Experts of a small language model.
Training: a variant of Adam for the experts, 576M tokens.
Below are experts of layer 7 (counted from 0) of a mixture-of-experts language model. Rows are named router (the router's row for the expert), down (a neuron's output weights, with its number) and show model dimensions 0-127. Each number is 500 + 25 x the weight over its row's rms, rounded and kept within 0 to 999. Numbers have three digits each.
After each expert's rows: a language model's description of what the expert responds to. This comes from a sample of Wikipedia text that the model never trained on.

# expert 31
router:518508524472509528470489514494521458501480507523517530517507480478496524513504574483505481543531489543501563474470458462506462531516476462480501513527461482531488493494502484514462486473479496517539505505482520504530544511502496514509534530506471509488488496520436453525551546537489488523487526542527518473518522490499492479503497492526526485478499510534532501486489478513506461498462
down0:472487507504493502519469510498526544518494451484516525492507491526495485533489499474534452502520452484485483486544505458511495506456559475481509504551474509504496496544530453495527518542473506462438519468532466493518512469468506466483485496528520469475520529465511529514523492523467510509482550472494500506469507458493496496458519503501471504503541482536529482495473518499510517535500
down1:493503540485539485483488535467487536519481536506509494506472520495514491510493537543476509529521521496518530502540462504502467438490506528481465524507533503554520512504505503504512495483521479483497507475476419492485451518469495522518513538515514477476495518496479494508476498475529491559431488505509487493485530492501525448457463482527490494471477491490501447515475460510486490508484
down2:483487547516492472501500542498523508501507487502509532513549451528476489576467507497482497511507491499488494519520488476488477480493546534487543467467448525498521481513525480544503467444502511533448496519514486487475510469490472502486535456480503528477514533503508532507501466490506548479541516471489451514517509494501471491521509463513543501517538500492521539499485503462512509494469
down3:487447533523496504517426494524507566500534466535504519486504477535537500515520481529483500500464522497459486531501488536482495504474475528493498546478516495544513516512545520508529472499503535522507498520534530474497488477483506530465497461544510516496492523506498516499517476504518507495485549502512497487452449504541502470489550511490479481523502452549512499536462505515478505508496
down4:469479505532452462537481470524469490476482531514476497527519510548493499459487472506491484520478506535525470570477541521446539523496510519490489509501512498456496458510510515510528510508519475500476516449481547499459520505521506484445472496482499536532499453530513527495479512518506523489511504475469531505511503512483505525499451487467528481514477490483484515476481461514486449478510
Description: Prepositions and word-opening prefixes, such as at, for, as, by, under, cons in consider and consult.

# expert 17
router:495559438533477492496521504503473486526514540513461507480487510477490467472483467530529475497489504486513467499481476505474502482519453486480467473515506503520476520479453511482464481501510513476495498450495515526520442543494483505502484482504485535495507485472492481474499471450514473553501446474468507485522500423519450492516482508507487475476473452504500520503524493516514534500496
down5:531564478480492526458492500497504502483507532477516526490498480505477491480521524478510506561498510506516464464491529463525516502523554494478509487488488456513498534527491538458503512492484513471464537427500471482481472468504486508522523496449475511528491475464505539514520542451499461536516520487510495468486517483489479516501480478480533533485497514519509544481505487530491544525481
down6:480461487515447508485527525508480524515497489520511518535483489510527499513521491533538482479506512495458477465534538523500427453467552465477511489535482495497519525488542531528510532497477516528519505506570501506491479514529495522447510506485525538526510506491468505492524471517485525501501520505523482524512509508513517501489513548495538544517461531538481481547459497516502494504512
down7:516462506483451503506526474456496516506528536478501504496483509522502516533515496530507486495487491533464474492532515528493499536504561491558480514562473493465481535481521498481498508499461486484524503498504514499480524546527497519514477512490526447515507508471492526460504539457473503468453458456483494503507506519509487552477505498476507559501483527495522541520470460470472496503485
down8:469506485511542494504513462484472487517478488503510478539501488524478473480511496460496486508509560521514509544550527476522494462515474547489547520448461520513535491484531501485534481437500478492484492462505504496492508482506473541456515513513509494516457500467497570513502507504501480515495441477522517511479491501494515539485497516505481503506497490536533524476565492488494522543481
down9:513504502496517488523506464495539523548522510472478501432562508505515518508484498487533508462483492472525477507500468490484506519506522508572498501475500488476528525527495467474526470479496500511525529515482474492497470482501456494550477517550525462508549531506466523482530481520488466498491478533474523500506494483499535496531469463534514531499527544493543499470465473482507538499516
Description: First byte of accented or non-Latin letters in foreign names such as Súkeníková, Neftçi, Amatørerne, plus capitals like G, C.

# expert 27
router:481525474489451553519510470479507491484451548515524487496504512510502497536522531469461561498548512547528515474494497463484482505488468491525485521526519508498473543455516521525529534466519517512477491491470500497475507505489460495498488518525479517492480473456544543523515491474464511445502486498550495515509478527498500490485469501461496533507499454468536475500480485518500477515514
down5:515478489498501496521505473525475521513523448526544485487490426449501476500526520497504509489496504525524486495521505521531505466462527518502475469492542485551478511488495496485524478509503528525494495461513516525541517499532502448507491499509531481509500513453555519541477491499488476543466500466531486483514493487479536474524505522512492484474484471510506478535584463506473483484470
down6:538529471513507485510478501476543502525509501476470497493475491551504498487462489519503553495494488532447454448518505513520465530486480497495482498480513504522468507481465466513510500501504518521486496540514518477526510475498482525443464483433503471473515516468510495522514476477509530524512497484542509473503523550505460496504523508531466541456523468515513495516554504537488540496471
down7:503554504459533553506462471490529501510500534491493480485518482532520518511500457507501511528475482483488483448523519452462475488468472456465520512471526506493533496512493454522479526486496497523511473503474513450496498500514509545511528512536510512458536494478487507508563466531467464505467504503522490496478496507477484486478524512525499527483470474487502482488440553524484510514530
down8:450477473473488491497490519526500525497466568498496474463482516522485517511453518479500477516504492473460499505490486480498527510500495496530487529506490442498493479487517484505527547514514502475459542530512475546474535478478497526479523501450555490498510518519484464506523534510496529480504511449484497494506508491496535471473497474471469465469522539522483505502445446459495479527518
down9:538513495455451528519527476467505503494507513529512454470476503474510504528522511475501533477502487478523533457551511485514481515424502495492479503471527499475495499512543494497506528477517508503508470539544480514492490530518494468485449502482453510487483496464492535468453489509500499461511496526527494514536515523511525515517500510556519519494522445488516529510560517512472490473479
Description: Linking verbs and the preposition or infinitive to, such as to, is, was, are, has, been, mostly in prose.

# expert 24
router:486504477494512483463510476450487501496492524465551504511510475528521530510519510463516480520465516502459501504479534476495476457509507449558486476461519500499498493451474461448476532482500536489463460494501568474461525463516468502517497514481502485508547499507505492507479530526507495462480495521511515485477493473510504524539508478533532515534517507485486512487506512500500550550535
down5:532474469484478441538472485487497497485495513512519483502495506484551487514524489477516467480493509505465529525487536461485455478512502529472471509512472536474515545537502500523486503492453504556483520490472473531492488478534516503468462469440469479505519496500530487524502498522509472539513503473495533489522479481500511431475544470493512532500514519496455499454479475531501481488516
down6:520515499546471560500472483493492463490515473525526543492493503512502511521459502516518475501520466511503481503488450500492527475527461466517532498495457522543511512467491472512489473491495508506488522474489470485499454456470493457480524544530496471466501519546501506525525475529467539449506460505501498525488511509507434485463513461478497513546514509509510499463476463486487515518519
down7:492495520492521457525492470478530489438514500515496466516443479491528474522495493480484474548523499495536551509488509515497510503508479539465486485502526508464529501464486503544488476522514488467466500521491503507462491517561488494499492523539473466506489498502475535500511517483506520547539496498481490511508534504489460486498520512505501468530523496511448464522529459456484500466575
down8:525538495501495456482511539537549520517488493522480527477484481534550470477458527448478498497528498487485510494446490493480491448500492506488502476539488477519499504507475487527547522521518483481530534478507496494489494502495512476530499460459517510506510495482495517501518499488464535549514534516524440462452534467512488489493503494499478471529486444504570482501503478516510493532491
down9:476507481532507515556518517495455467457515534525474484523503484519493464506507517512472470527510482557532473517497525497485491535509490520467506493467489538541503515517500471525488503500502484511510480486456488488494525507479466480495489509499439486497466484485526491508424477509518495490450461519512495508531501504461504540494458497494495505516548504484519471479576498501515522449527
Description: Second piece of a word after its first capital or letter, such as oh in John, ap in Japanese, plus periods and accented bytes.

# expert 14
router:524522509519477532513496486468506416439470528492512467469476470529496480485467524504506487472468512463500476500510511489496532478514507511469519454494494500491523458463480532492475491539468518502477496503524525522452550507509530461553476509520454476483532503477505494505531515510482487476515502534463492483483540492463499513467497499486531519531503477468519503473473489495469474473469
down5:556498535504506479500486500501494566503513510480493509501537491481531526480486518561523512486500484481497514471534485481534459518483532486447489517512541461540530520538490491536548496511492531492530520524553489467499491519503479472452516537515541525487455488474510478488531502509534459485517530529517476520497516489514514466497540506506490485492520497500491446528451499515526502491509
down6:532474518478496540514539499551525497453463492520470489500519515477525457501510494505537532496493541500492490496522493506530480494495499518475472544463488544508538466521534504450517493482538485505502529513475510479556537471451478476468566471470492520529516532491493468492508503538483496531511518472505488526496517457500517481486527463481480495494480493484500515461517507527500533515544
down7:537525484513506483492476498473544472487510540483496537537499510456475512517484557473539488493481472488486500493496518468469504488481476537493524502532535577487474552530493461476491488517463539493458493473517543505543472506500500485507534493485524523461499495509516461502518525515511476484485482509472491475521499500459530496465508478551481501507551481486531529500529470491517512474479
down8:513541489486480509505455491476452482510510495509501537433501541492469531513491514478515518500526536476473459452472509529477506486451474510519515490487528521524491536473507510477492503538515446489490487528520505482504502472469521513506505468474509491499527542507518509500489533534499503504497503553479491506547530575482512479476494516488449508513526450504564504513519502487517531496494
down9:489481526534484535458506526489499485502545501482563494489508509510495498517507537514490552546502492524547512501526514517485505529512445448473494543520515554535471493499502474490491510481557526500508530522519491485502507518526466518542513501524521509489475500527478480485509478524511478518460525466535494464512494504470465525508506472511473524497516478484483456485549481512478508433480
Description: Inner fragments of foreign names and words (Vish-n-u, Yá-n-qìng, ch-all-enge) plus common connectives like and, but, would, all.

# expert 1
router:478508493505472499487522508541484496508475498496489508517527431494475503520526464559521459502518471499485450511505499454462491536484510495485511453460486508491494520473523491493503470469486509534509480449563502477536501539483482507480488518493530505510514529504525503495495498477450536523520446507476542526495490467534474509539519468496519498534507499491476549498510510511558477492477
down5:434480523508501490488519528526532485509510524546519497499471471508507509465505559469478455482486481518512516507502504485508506502464467527494478501494498482472470542495498518508486449472466476524552471494496473522498530474495485478537512489511511529569501461452569525518513514494498518485506513515492503511473480502517505520539483519506523489500505473556497513539456533477505534511460
down6:523505543527517476491525535536500442494523447444502508468503498538481489514525518520516490522527524478474524533492499482498516486479532496479489513478538466511541478469513495494541508492504473486486519513470483453525500509455488487479481522544496485550510550468496506477477512521508503522486530501470523509516490526465557502486521496484521454477496539514512527466514507559526509505460
down7:515494498490483491454491502528504469522539485478497518506519513490528533524492454496444505484522528500499505500490516524439454534496501522513492477490533507488527535481512488536503475487461495540512485482477513485524530501453512520515512493490542473463551491511537521503480520508503524503499481503485483467539493528506485490523527476535514555507497485527517533502425520496511492431556
down8:528512489513512458498503464511480510460493451498489486516504467500497525480470496557536490471526489480507496462520457524484544511489509474489537505515473480500460511506504497520521495515507534503512520482514522462487539498516481480495507497548490489465522468525502472502468504537522487457546586471536511482480511496498478487494502528490511469489463546481435530488482505454498499537497
down9:534549496498503495485517504497449539476463486460511486483493525513521471523531543493500521519504517521500515488537529462523543530494506493505529490508488528511425504524507511508538527500445515507494522436502486514483452485565455502490461487529483482497486489524438491485495500499484511512504501517477525521532482530479453501511510552511495494500535494522488477451491474488483499510509
Description: Capital letters starting names, plus slashes, hyphens, backslashes and non-English letters, as in Delacroix, 25-pounders, /x/, Lapeña.

# expert 16
router:495495489466469499480513465475476546513523532499514531463477480529472536516525446506512522443495524474473463486508518494491526470458500516450484538502535490481528472486478496482510462491535459548495467481508524509539492518469516540517474489502519516464540494502490499516492507483472503458481474482485476523487528448515512514533526466505456484456495505444489484503488497493500499521473
down1:516525509521557507462520501492528470530514524507486467515532546508483532485494417462499471479535510510517489477502501503520549485519518511505552489522543487469486447500538499503516497497482478459487533501487526520505499479518489510533497522464495454534501488517495503494528478535453454524507531543526522491510489483510492480508517448520513486459465473499488489481466479528526521509505
down2:486558493540475496587517493521494487469541501506498496514498501503533498488520496506511476499481518498465474446505493527486531513485529544489518503516480490511486540512552507501526482503480498478515476532504498514483458491496456500520503486506555472509458472508522493477535516503549456493464539464470502528481466530506496493505515546505497508516513523503522516529447539499452508466490
down3:491531479516498513473461523524488475494529478481533516527559500494470499488478515499463494513500521503510517531464477488491519512493509540503500494517496502488540488498486490487496478520558462522470501492490469496498555484496487476480487472527506530529493502483502582489476515493509481442445491492498506504497546482473526561525470458500522496498474500457500502505539534508465508567529
down4:466503503501532558494469491477469487517480513522523501436513526490464542490471499525519514462512532506534492509514507484498501511508476429477501489551505492470489506484507514466518526504472549530475487464525488462523512517507511497510503507493472484528527540519470511509514516475478571499476503521515489512476526528496488472496514496549557465483485482515498558507482518544524517527503
down5:464520495473509504544510498513476541442479495507511502498523465511484478481520498513500485493547517494481504482498447489475501453505514506436491527523478474523486498513519537494473487481478527507484493490495497471467477413477448528485515470503507513513495490497498535480457515520542539540486509539463479492536498504470448511505476494479525529527510501477504509475490508536533537524527
Description: Opening parentheses like ( and (19, possessive 's, degree and minute signs, Cyrillic bytes, and letters inside words like anthropogenic.

# expert 29
router:513452516473533457476524493479502441506537477455502512510471515498529485485490489500492493524516475479512456456468523496528532479510483523519510490530523511475448528448469505509496500484552496493539507504491462530497484510461497551532538497534522490508511488484498542463539495474484485484520478468467493508533512507488490520532517487513470516492482510482526524457441542509519531499508
down5:527478502497532505523494525545493479519476522527507501505492485459470465531501451524489531513500495492496515511496476478531480509492474518483519512526499492492529490424506533530505502484493547511528472537539526515529474465498502461542494522499519465549502495477477543527548464557495514490493505480546517474476501493526526467506488499499531480496501486505533450467455467513473486537510
down6:471475515521533508498512466520522486525446472516488495522522476529460479471579526547504527483490549518465492466526523566530542475503504542520507494505480502458518497490512512488494509503491504533513548494520558523501502514559501500478515442486464515521469484512484459508502492500522474531523510494520477488475473486497494504513510555501498483484491509500523521498464498513468486485503
down7:499505519502480511480477540492505515507534567537487512484478460506521466476469454511522503510483521528504524522494469521510472524454517507512501516493472483505521438455549487485473496474447495512528514476479503528517512514489458470510496523484494519491540483511517476498469513570524512478491510515472496503495493481507540517502520536465494550489507496468547491509445536500539510530516
down8:491534504473462509490462502511493493454531478477504508493451503527516518493517493530457510489515542487523555511493529497530475461518484488490477510515466525513537530491476506531519509504472478495481542508506542547469496554506518511474511504517468520486531504469497550490469513540492496473455499479530473515502512466517469465512462516515470509477481459474484530533539529561488492492494
down9:469471479498478559504502540480476504571490477495516516477487473470566473517498495463507512511509517492533533557540529544487516451534462539458513479495473493510511499508513506496480522485477525489497514534487457501519512491508557521489475482516512484531532526493501491491522479466487501493459474481508491516525470522487497500488533485490465543513502546475492496467470501511465480496470
Description: Table pipes between numeric cells in stats and election results, plus semicolons and accented vowels in Spanish and Greek names.